Weights of a small mixture-of-experts language model, trained from scratch on English Wikipedia: 48 experts in each of 16 layers.
Below are experts of layer 3 (counted from 0) of a mixture-of-experts language model. Rows are named up (a neuron's input weights, with its number), down (a neuron's output weights, with its number) and show model dimensions 64-127. Each number is 128 + 24 x the weight over its row's rms, rounded and kept within 0 to 255. Numbers have three digits each.
Before each expert's rows: a language model's description of what the expert responds to. This comes from a sample of Wikipedia text that the model never trained on.

# expert 36
Description: The, to, his and spaces in prose, plus court or official action verbs like dismiss, expel, voted; also Italian/Slavic word pieces like della and -ov.
up0:145104157153134107104130140102141136129170086153112085149161131082127167084160171118142122107137140130131087116150156128160109098133096115154102150113122155092129109152133142157150167144115136
down0:124105136137120140142124142156096128145185116111126088152103135119093145112086147151115132125149153134110155127134106110100105086128109153120098151128142117161113107142195105150130122135200121
up1:097111162139112139153126122117076140139128170140134131109171133148122156162097133117153156138187084103129142126133117127160144133101161145162163129137133112125174097136102112119131124098115123
down1:091108159146127143139161119124117147148134123129139156143128102118092102143154137132141133105092081173131121177122124157088119145130151079141148145097116128150127154122156101120150141084120136
up2:103132142175124124133111110104144122139130161078092113176157119148126119092104134087137097114134160134168131071132086111105163104159100115124098128114148153150153155115141155140144099116145140
down2:129126091122134128102162133092108166145062135156116101147138086067120155125159188162145143089112124082113161098149152161113106111120120119106160095125122130127156144156112116177132157133126157
up3:127126133130122122127135121094130112110143157147147093131134139146140173118157139150155145145093115121134181108102149126148119118133130161128137148132136114148141122195146157172114157098083111
down3:109118128135131146060126174122106114162126099123115106113153111121107103146141162102142128179133161186101112076100102151138158111105144157145131136114111112176183096085150112127142148106161129
up4:107116172162118127141144139129142148138091138141123127107135113134133130141116107085138157108152141142085068121133090088146118085148152122150135148111141125121126109098137135126110135099118148
down4:110154126136116133141139132147149185128193116119121149141166117072090123161132135156105098089118129159118119138105141134175170123123136104125149133101148142135103158076134076168139162115118139
up5:122114134148121085119113177125127139140095074133133097142169120079155128111113144100158168132064149131086131154091147071137114160114127156130127175140144118102135130201128133156119135143137131
down5:154083132147122171096177109107124113115147077127114096156119181150141143133156094101119130162130126180131111110129121097150142099155111100116132125104145115098129129106146076144135086145133098
up6:133163143150141129160142106100141154108163103122111104132151172122124150100119119115112159103148122131085106141128157123157088117167117104142095154138089123104164096130129132132125126169146109
down6:140169163073108129105120099140162104114170141120119117086131103096129084101106143111116120143124159116084164125104134145116118115096128110180162144138099093126107107132122119125124113164144108
up7:153105110117138135104107156095136144144130088165130114119168160090118139142124104146119157123135073125147119093150146087112128102170169113115114096130097148113142156138097129131146145101139123
down7:108158084097121104130089142107140124141153137167106152132172170114108105120134145101056132146127142153129128142115104101150127157089155131143173130145138141090141118142105088134137110140104118
up8:066099143126126103111141138148093151206085114115120160134122172136137139117085131128162161105185155140154102111065093089123120125145075112122118150099137142109148169163143095137139084123127114
down8:151124147148125097093146163119117138110136151129156117154112154125094142131154153121130137119162116124091158136119147154179144131141131115147111102145158107114127128127152086189119118143065123
up9:083121090156144129103148084097118119154108093068130132137103127159113165107116100147114126097136157080110116124118160117118154171110139107113133136138120098149134170124125121119126143157156101
down9:129141154104129082107123160135128110132148156121131162109113120140112103126164136113122175117147163076100151092130100190133109133061098157143100127157113127139164107129107134145123107126121110
up10:123080137131112097122122128132117132097148144139126134155131109117130145071135157111134152148105070141102099126125162141135118165108103146126131121123128154111131093101159115180142154099105082
down10:101121144093127135160113123156118122113151097161088111161126093134106133139136151130140154149155092144132125156127147110115121102129150139137101130112158081137123138143098105149138117160137142
up11:115130146085098149121141146107096094145084195124137118076135136140097152161120145082124146110112111128080110100159101140168092102130142143130215095153127119118103117117096136152121147139135124
down11:130125113148125152102130121155134120115150111115142177133095095137087134132104093149144135112138104128134128209095116134130152164151126123135128127101177134130115092120098139082127149141127113
up12:088129135151116179094138133143084117127103115131076104135131099157141109158132099145119152113145162125131094112148104106123169156101150108094160148136101093100093118128146092137161129080127128
down12:112160158140128101116123100111145102141108131091103151119144148094098088079130161165136116151117164097112116123124118085128123139135133126136116168195096131122139111133127148121126173148117102
up13:140140131139134105131135142094154082158129147137116099147126140082101146145135125123113144134116137162144148105155069105154141090177127110126110112125132123153135162145120129129152152139123125
down13:165141127133142116115125119103153124147129180157188108072145154094085110125127132099139110154101140132132116123105101118133121164146118063146140136135147107112128158136103148116124056132132129
up14:118146115154142153161099152204123109156147118125110156139110109143102117149112105165123167162120169122161092158144075089144133147111152159128153173076181110135089134124139117107135126149118133
down14:136121131150137115150159147123166144179144129115085085125180126122116107140167132155142128113114089141128118158123117148140120087111123121133103128138102138124132129087118139174113119109114119
up15:134124154090127078141111114136092125146105176115110110119108084152133124123156135122152090130120096111149172120115126137106138080137096139138159120091147169138175091149137123084121111158102133
down15:107137096146143117107170127112089130156108123132171132161151121133142132150130094106110172128104095156168117134083132122126132154146139153110099116134155121187120106165183089126127157112138179
up16:084165120104115132120120114166123140128133110120164137074119121149111105103105118122109141114132169100117139118084124174112108138126114160137179177130123140108112108125088117138128109135132149
down16:126125138120121123150109064154160101152127093140120154146160118133115145175142080131175152128141115091129125108158148128130118130133152119089104135126141155174085138114157152114127128139137127
up17:136157150106143118119144115120135088129127075097101131095101095143147126080147169113103148117140145138095133159072126127082107093187091129091111142079129089144110165118145106161126120185122083
down17:135148129142112138150120208124151120140152105156138089138157123137118133109111116116119155112178061121117129142104119116135149095140171146171089127105115092128132151120129137135103147110157157
up18:121094137118128114129133157116145106125132088131113142095119117102137133123088160087115154117128084163113131118159113127119087087127170135121152137106124069136136108155100146149134141127128117
down18:159125150109120123131114128115190114117155123159130141091139099148108111119124106095159123153087100116150111135093110104159131132138133122149155108142120112126156109098110098125134173116089091
up19:136116109150122144099139098117107173130158099133124130182152101118118128134112101156154135128123129134130139097127153132217155119129075108134076147166173138120176113116178153142116117110139116
down19:089121134102121147117094102121123138139124150186147077131150140091126094110139159140118123131133115118112131113157161111144109091167127102125123115100156046117164131157113127154135140161155131
up20:125091172109140104138135130149107157117105130154144141140146096160111165089129131174101150137103136148155133127122100119132103139113078128139099085111169141099143119121136139145112116143134085
down20:091180143102110124156152179109143135174166125143131105110142154118135129121095133108107119109124116127094146135128117170097133112064166172174097108130129120155128100127091141147136155175125135
up21:109128096126140110141130129121099090137150126137137143138065157127105129141132086132153127128165093119134142112158182100119123152062151151130106148168090093081138115109119139136151165129176110
down21:104107176184127071129107150111135143097150131068171182122101190173101128110155147114149133143153124157142122113139135095148075127104164154105103137132087166113160154158144100137131156113128125
up22:129112105156126135119121139128135129112101072114142145087092133129103150136125123156155103141106136153103125127169151094105130135109113168128121125161130132123112180128185112165144154146088105
down22:139144141158125113105105157154121113135154194113147102106118124160066092111130175099115136126153112186127106137113069144147100102140134150084108126136118152129126138123119124144119150112120108
up23:099099128143148123123139080136148156144166175139136111094090097138110120143152110117132115139124126144164115119131113159103145195138101114157135107100134185108075125095146141132111107121133167
down23:154140115125136129159123162138171112115097150149125111116127118182141109079111117123104148117156124062119173134135122107094074110129099159108100118128134122110117141199145146099122128122091128
up24:124136143154130146159146163123144121184140092136132104159154138070087127149116107109153104096136145119120116132131122103130091133156115133105097142118122140112123156149121141112115151165134153
down24:122079118143123170110105152130089170139156164150130114160133155152121134123147076184118132109138090150108134141151112162149124156165084120094150136117163117120168174115121146137124100094123136
up25:115118120139110169103111147151113119159128115160150185153127121160112147136126119158098158130108140134136075146183142123148157135075101172129149149128139102136120149121150124137134116138162128
down25:140113144127114146122081153127131130098112124147105094120110117083129119078159124186146084133136137102141134137125115133126123104117130153157117120115098121101088158108099132131133140125138123
up26:102157106150130122123122113106120112145176104108151131080067114133131132133107142127140139120110138112109130155147112108067113174100155135155112146119074113134088124109116174110150141117129112
down26:108106161142131124125122169126158154113141119171099150131155136135118122114167115135155135146137086143131100097128136108154097142170122129098137101147095147141126149103132131112120117115108159
up27:144119112133153119141119148092095110094122130127084158164128085147108120151108143122166103168142134076098111123144130149131154121081141190138146125106140109117103080093146121120170130141121131
down27:112116183134128104138130129112136122124115152092116140071103092134083134173079076136156160069096110131145118165128109107133092127128124126139117106129137160139121119128160152122125097148138121
up28:110099089153131102134131130142147123112116107162131112147125112131127126111104152183145140169095139144170155157149124106112126126135129130144076145169140114144116143166118178111111149136133144
down28:146132123142131148115166148120107120138130137163107090121121157163106124096141190117118111138112124127099140130136087154083102060116143155122087136129075145064144105111174110198128154112129101
up29:144176131134136188131111098144119124146130103136155162067095145126161110122168131131157066125155143131109160126120155108104122147167131130159124137165082142143158121086112081117147129100140132
down29:156136139158122112152080132148108137133090122124130155097136115115122155116120103145107152112137143126137113117163132164107126164142146122135177123153113187140126147102138120089122125104130153
up30:146172118142091174133150147113141094137144114166153121117167147112174111129139125146100097097174138137155105145163139125119117125173125094144101161129092095136108145133106171101115154135127110
down30:169107151122121147091099097131131144094134086096072152129122132122117088135147094152135109195138163038139144155141122149114138130127138145121133142162067159122126165125138134109121143146142110
up31:135146081146112169147102099179086133073162104130154147100093142143137108155137143115136149142078155161117153127132176130105122155160104134076147160158153153125149123090140138107101097151141130
down31:119109126138123126115080127157111100166128132159127101146143136122151114145113124089104123170109150142131103077140146109119139115141111144165108161123153134119137132133107135089122141098170111
up32:105088159131147172145090132116129106154082128102138171104128118131164123182089148144169129133133119109101150165105080158139107129158108112117130179074172124136154118116132129138136094122175116
down32:119118110111121136102148134099137112152112122146096126147211115134094149108135088143118147146126073115104106135150139125188173188126120059152108110121179118152120157138127178087137120120129144
up33:092102153153134137116101123117117097142076119137129124110132151136175123126128133130126123161124165086125113153108135122114115116126147138137113164151103104138156127173118131137126140145089141
down33:138125143124119122085156146065135135160134152139152145093105135139138161144166109114133125127095113119120149142139124117123155122154131097124132079117128163079135097122140103141122129124076149
up34:150106165129113096160138088109104136129126184108136118135161109169103159118144123108134144136120122092149147077149108081173136159084161114144129101117122090139143092109104137136128141091121078
down34:131162118134136155103137122118124156159122147094146179134110123087074097138136110154126131115134141151116164101157117143113115157133084162134134136140118109139092113159120151073140116142200111
up35:149125148148108126102120133075119123103162135131149132125117128139121134135105164082152142107058108112134127140134096146186132111111141181151142102124124133123105099144097142127134176113131128
down35:127084163149132125169134136113152146160096120163100122110104107108092132181124098172152137101124113124116103159137142107148125119151143117140094140086142134148117137100122148150140132104125135
up36:141123105104122123140117139133142131131132162119186129112133115094113125150139115084091111130139122116113165065114131139150104122130122180133146140116134133141185145165119095155130157119127121
down36:104128105113135119118120069132138115161131122167150121108104101156148136155121087088144144167099115118159135137132106119129162147168109098088130093156170112119099100179125146127133100130129135
up37:126114114132165117127148170156079100147111159145119140162071101136098137107124102149119137134142134110149144082124146132091166132108143112107141110123164149130153125114162102167150113115121161
down37:090157095121133094138148125117136153120076140166187137170177100138153126109165134119106133127151123147157126064095110088095122148116120135117120096140128132149153094154130089146133090160121170
up38:128154125114120164138092133120132109115172143124113139112106108148128109159145101104112137153091119095083142102119127098127134120142144126141152137151145135159154160145139123141152152125099136
down38:124128105116126142119088122143108162120117144130074130165125148141103129200164145150120134114122121166172100082132120094143127094157143132106133109145119126139156156063080133097127122141136129
up39:108135101136123157128097106116130142110084144121136146110139127173101113147120109148094123105131130129139179122116143170128149097156072129121115107138142108149149121113105099136128125125148114
down39:134186119108124100072090111144165064130087154176135124110160082120158123158133155105091146111120156069152136154160135181150143148102174154123161135137145137147142092146114144127132139135119123
up40:148170080140118156135101115128146104104141131108187144132141135117129101106130165183112138131157164112164138147117119131077116129144035122130138130133165157136130112135137116114124115156154168
down40:157100129146126143107113091155168096137109141115135148119111139129134124104145133111099133169114149140139121139157119183126131117095139139107116124105106128141088112147125115110112092104163133
up41:141144115144128121128132131182107135105129105115108116121129102114093120093089149127135153128091149113107128140108124092114167159169150143132100161081135114139131143155145118140119150119079119
down41:135131130131127151118170088139140158158131139169128130124163124147137113131153132142107115138148108151135125116126155139161152132147110080100160142129123111158149160072135105147131107136156115
up42:150112129119145086121175160144125143141102089125077148111160135156095136138144106098143059101128138130147111134163129100128150114127138096159108120128139134115138118134131126125149112172114163
down42:170134095138128130126124154153112167089149135076146112157132140122112099148134115166110158121111143078133137139116104150152112085138096140102094121175124132141097148073128135118121176153134130
up43:109144152128140123153144141153128131103125110101125118149123125115113107130132165103092098161170119133141145152154123102144131108166137155115122094083113122125134081119104090114102101203133148
down43:143122158133130102138127149111123150163126150138148133124112139124159116123110121091121154140112112091121132187101126151111153113146106083116143176141173152146148100109121138124111100111130152
up44:108129109157135142121095081117113173092152089121120102162136102127137109083135149174135155145148130074107112158116151143147146181130157119118106140144135116125150105109119134116134106119150084
down44:103100161112121125144154124083127107161107104160118171092131141119148151136138142120155134116147106090112161138144168110083128118098112120162130101097135091099106108153140153145136131164108142
up45:113120111119108138139094116109124133127122115102137123115125119136129130156108116125111124129102154152176147095106105101151109165091152120118142113190122105133124179145112120078112151109136103
down45:137157124156145090117131136125153109124113146145122116096118125118101116118139150118148097122120183067112148093130130106089124147156089116133143141147128126104147130151095107108136128115150095
up46:137117155155148124124143168123106116146139113104163115135162118147135151112111123094120117154103107119112138121137149078181102119132212139156122121141158107148137130164077126118138156135104127
down46:124129124125139131133172144124139147135135167134120134103141127135103124137134085133122154100146094138105137165104102124150149141166068107143143141095143117157134119118134183149144127087106112
up47:150140133130116081124136153099150116114193139172164101151122100085142128130117123133135153128094118132107129086153166134157108137129147128123147151149129154136115113097138151145154176136104116
down47:099094136153121137127095104119118191094141099092096107137124142104133116103122137166138132156121159175104089100130143111124099124130120134140125135117128146149143171118106105144135087112138146
up48:105151134151147128168097157124150152183150133170114152145157139132113129134093148122116153162124093129116152134168143106160098124155097148129105141089141131111182105126137099137127068144128106
down48:129118120095111168147118147095139137185120109137131090162189123122113114144162126105119125103149110135125165161126141167122134145144130096145153071132145084119106140121125100126133152140137141